config.toml
experts_per_token = 4
balance_bias = false
n_groups = 8
head_dim = 128
vocab_size = 2911
norm_eps = 1e-05
tie_embeddings = false
init_std_o = 0.0
beta1 = 0.95
seq_len = 256
doc_mask = true
steps = 4235
Below are experts of layer 4 (counted from 0) of a mixture-of-experts language model. Rows are named gate (a neuron's input weights, with its number), up (a neuron's input weights, with its number) and show model dimensions 0-255. Each number is 128 + 24 x the weight over its row's rms, rounded and kept within 0 to 255.
Before each expert's rows: a language model's description of what the expert responds to. This comes from a sample of Wikipedia text that the model never trained on.

# expert 53
Year final digits. The last two digits of a year after a split 19 or 20, in dates, tables and film lists: 2010, 1963, 1998.
gate0 [151 154  83 141 149 151 134 129 168 130 136 111 132 117 118 146 169 157 118 149 119 117 166 120 142 129 135 107  95 143 153 126 125 129 104 112 143 122  91 104 126 137 103 123 130 121  87 115 131  72 114 143  80 143 128 144 172 122 158 131 142 130 125 130 121 135 126 150 123 118 141 145 164 116 143 163 116 131 111  91 121  84 169 124 142 136 127  90 112 119  86  93 126 159 111 129 130 114 101  81 153 124  85 146 167 142 140  96 146  94 140  98 119 144 147 142 112 110 164 173 147 160 131 175  87 158 123 151 109 114 107 114 145 159 104 174 141 142  91 123 125 129 137 124 128 130 150  98 109 132 120  66 160 112 127 117 151 141 152 153 126  78 159  79 129 165 153 118 111 129 104 112 120  51 148 135 144 113 139 128 120 144 110 112 140 111  99 157 104 133 186 117 138 139 135 118 147 147 132 185 128 158 110 114 167  76 144 135 133 140 169 143 129 101 101 138 110 132 159 120 166 113  75 110 120 108 120 123 119 113 133 107 116 117 123 151 132 192 184 125 134 155  86 128 127 156 169 146 110  90 143 139 115 121 134  74]
up0 [185  93 133 111 128 141 139 138 126 125 115 138 169 131 106 149 129 149 148 133 111 116 131  97  94 144 105 126 112 163 140 125 143 141 142 108 125 118 113 103  96 177  41 135 105 142 133 117 134 116 124 106 167 144  93 101 108 136 148 155 141 121 130 125  90 117 119 124 172  87 126 153 132 103 145 133 114 120 131 119 121 175 151 182 141 133 115 146 120 141 127 147 151 116 149 134 109 120 104 155 128  99 137 147 147 175 130 161 149 155 130 151 152 135  90 100 160  90 138 107 141 129 147 139 130 128  99 177 148 124 144 195 134 153  95 118 126 131 122 116 140 159 106  97 131 145 129 121 165 132  97 121 160 122 175  82 109 105 134 144 115 150 127 121  98 164  66 124 125 157 107 169 104 126 149 164 136 110 120 131 132 162  94 150 125 107 151 134 127 145  95 111 166 128 131 147 122 184 128 156 133  93 115 148 111 116 108 145  82 130 118 138 135 123 129 101 102 130 130 133 157 180 106 143 131 111 158 112 122 179 124 160  91 138  93 161 105 146 122 176  85 126 192  93 120 133 143 143 117 191 135 147 150 108 124  96]

# expert 21
Capital word-initial letters. Single capital letters starting a word split into pieces, especially S of Scientific classification after taxobox lines, also E-gypt, M-any, H-aveli.
gate0 [132 138 115 137  93 153 145 141  89 116 148  91 156 148 120 128  95 132 158 113  92 109  75 142  90  92 137 109 117  85 156 146 120 162 109 114  98 154 109 118 131 175 125 142 145  96 127  96 144 116 117 120 120  57 209 130 120 120 117  97 129 144 143 139 133 119 133 139 107 110 110 118 121 100 113  89  90 128 113 111 107 110 122 138  97 132 121 124 132 135 108 190 124  95 119  68 166 154  91 118  83 138 142 171  71  91 115 139  99 158  81 108 112 124 111 124  94 138 106 119 135 135 116 117 155  88 125 149 123 144  98 135 128 132 136 173 138 163 145 162 113 128 143 117 142 146 117 127 114 125  80 104 140 142 128 136 119 106 102  91 129 126 107 110 103 140 132 137 141 120 154 141 157 112 132 156 142 161 148 126 144 131 120 106 152 156  98  85  89  75 107 101 113 112 159 139 155 152 123 121 106 150  95 112 113 140 122  98 143  79 145 143 143 169 139 143 128 111 175 131 105 154 163  95 158 164 141 121 132 124 118 133 120 197 151 136 124 165 113 114 156 126 112 138 138 145 112 116 157 110 158 172 149 129 140 154]
up0 [127 140 111 110 165 154 120 120 137 111 130 173  86 107  80 135 130 130 155 111  86 130 126  88 130 133  64  98 183 144 123 111 113 120  92 132 109 142  94 116 100 156  92 156 103  99 103 147 133 140 133 114 125 121 111 101 130 133 116 133 104 113 143 107  97 116 115 145 116 109  99 133 131 123  61 116 119 121  94 170  87 153  88 129 157 135  88 116 149 127 153 170 102 109  94 121 163 140 124 106 114 134 114 100 146 129  97 158 132 115 119  97 119  76 101  89 140 123  93 168 124 126 106 102 139 100 145 137 113 114 136 114 163 152 163 148 103 144 152 110 138 149 136 117 149 133 121 140  93 117 104 102 123 111 144 129 123 143 140 119 106 145  90 105  64 126 126 161 129 123 156  99 164 128  91 106 155 119 134 181 174 132 140 121 124 127  93 100 119 125 118 140 136 120 117 157 156  76 162 154 173 158 118 141  88 151  84 140 171 115 186 137  98 111 151 135 117 123  93 152 105 117 128 103 160 126 102 133 106 137 129 178 133 149 146 143 169 117 109 137 120 120 142 154 150 104 113 150  84  82 142 149 146 112 143 119]

# expert 50
Colons and semicolons. Semicolons, colons and cell bars separating items in lists, tables and key–value lines, such as Spacecraft:, BPI: Silver;, RR; QF.
gate0 [ 94 138 124 167 131 113 157 142 128 134 152 109 166  85 148 115  91 154 135 115 124 137 126 193 132 120 108 144 130 113 133 106 170 134  92 155 115 161 169 110 181 168 133  95 136  94 165 120 103 138 131 130  98 154 126 146 121 108 152 108 119 128 140 139 143  93 156 149 159 150 114 110 106  78 135 154 110 130 180 141 124 128 120 117 110  94  83 105 117 145  91 120 121 110 154 138 114 141 101 153 140 122 137 143 104 145  72 111 108 158 105 121 131 164 104 152 177 138 127 103 114 148 159 123 113 146 109 120  93 119 118 127 156 150 163 136  96 154 114 142 140 145 104 138 125 159 139 121 162 126 146 127 142 168 140 121  65 142 142 116 132 146 125 121 133 109 141 136 147 152 133 124  98 135 143 132 162 101 100 144 117 149 126 156 118 124 160 109 103  90 146  93 105 108 153  71 182 136 135 171 117  91 137 112 131 134 130 161 149 159 138 127 117  86 174 154 114 142 155 164 104 156 172 155 128 147 154 115 149 102  91 134 106 173 116 118 170 129 152 122 101 179 137  76 115 103 113 112 154 150  86 147 124 151 133  91]
up0 [148 160 132 185 160 143 192 127 113 131 174  94 115 103 147 104 154 113 148  82 165 107 118 137 117 142 140 152 131 132 129 122 143 119 139 119 150 140 134 117 130 126 134 132 147 157 113 123 167 128 131  92 165 145 159 146 113 131  83 115  93 131 112 152 169 112 114 101  93 127 154 121 141 141 134 156 106 104 129 178 115 170  98 155 126 147 134 108 128 174 141 134 177 113 134 104 120 102  93 161 130  86 122 139 100 142 146 114  85 131  96 119 116  61 143 137 124 158  76  81 127 101 120 140 162 141 133 114 133 101 120 118 125 105 141 161 114 117 158 121 115  97 153 168 158 120  98  75 133  88 136 122 109 149 136 141 146 121 122 135 127 137 122 102 157 132 122 160 122 136 161 107  99  96 144 143 107 107 171 148 139 130 107 117 125 136 132 116  99 157 142 135 110 120 112 110 143 120  91 122  99 132  75 174 102 146 106 177 131 105 130  90 135 106 100 125  81 158 135 130 156 142 128 130  81 135 117 137 137 172  91 116  63 101 108 151 155 118 100 115 122 152 121 142 109  67 147 130  98 164 138 145 112 139 117 102]

# expert 10
Year final digits. Last two digits of a year after 19 or 20, in dates, tables and ranges, like 2006, 1936, 2017; also century.
gate0 [ 87 139  86  97 128 136 143 141 109  82 119  81 128 127 157 132 136  94 131 149 113 116 121 135 160 123 104 136 101 124 143 152 116 163 167 152 120 116 132 124 103 140 135 133 154 130  97 115  95 146  97 141 162 120 133  79 137 128 147 147 135 146 123 103 146 159 117  81 135  93 122 125 135 155 146 121  96 100  92 126 131 157  96 126 123 127 129 154 134 115 154 139 114 125 131 101 120 158 122 124 110 127  70 130 140 106 128 127 150 122 123 172  82 128 137 166  77 125 115 120  97 127 138 139 129 126 138 143 158 104 181 128 131  90 178 118 103 187 120 132 148 113 153 166  88 124 141 115 139 137 150 119 107 141 168 150 181 135 118 149 175 114 137  75 129  89 148 128 131 157  98 117 109 102  99 127 124 172 134 138 156 145 144 108 131 167 179 161  83 110 101 137 122 133 107  93 111 124 141 163 120 124 115 134 133 118 128  90  88 120  53 111 160 130 121 183 131 123 100 104 160  95 142 116 135  96 106 168 137 121 114 117 178 151  72 133 103 103  93 110 100 140 122 157 151 139 127 134 142 123 106 164 133 103 138  91]
up0 [124 138 148 135  74 144  90 118 146 162 125  99 132 149 113 173 160 142 141 103 116 111 109 138 129 162 123 142  88 111  97 122 133 128 124 127 150 141 100 169 122 109 160  99  91 133 165 128 133 109 144 131 136  92 119 127 126 143 141 105 142 160 122 136 122 141 109 133 146 150 197 149 131  79 173 128 172 148 101 123 146 132 152 114 134 149 203 150 149 131 108 134 112 114 127 121  98  82 150 141 146 134 109 157 105 122 108  98 117 133 159  78 145 145 124 100  99 110 133 142  94 115 120 142 127 147 136 171 122 143 132 127 128 147 117 150 119 125 152  75 109 145  96 152 163 124 129  94 120 179 142 124 126 163 175 138 127 130 139 158 112 141 124 173 131 160 135 134 127  88 155 162 186 129 157 177 154 113 143 153 131 162 137 163 119  94 192 142  87  81 160 106 119 134 128 115 113 126 128 101 155 103 138 139 136 142 139 128 118 132  98 165 133 164 138 150 133 142 121 138 182  92  95 132 129 162 137 152 140  90 115 120 130 135 137 165 124  90  98 143 154 113  97 125 154 133 107 157 121 148 167 186 160 132 132 125]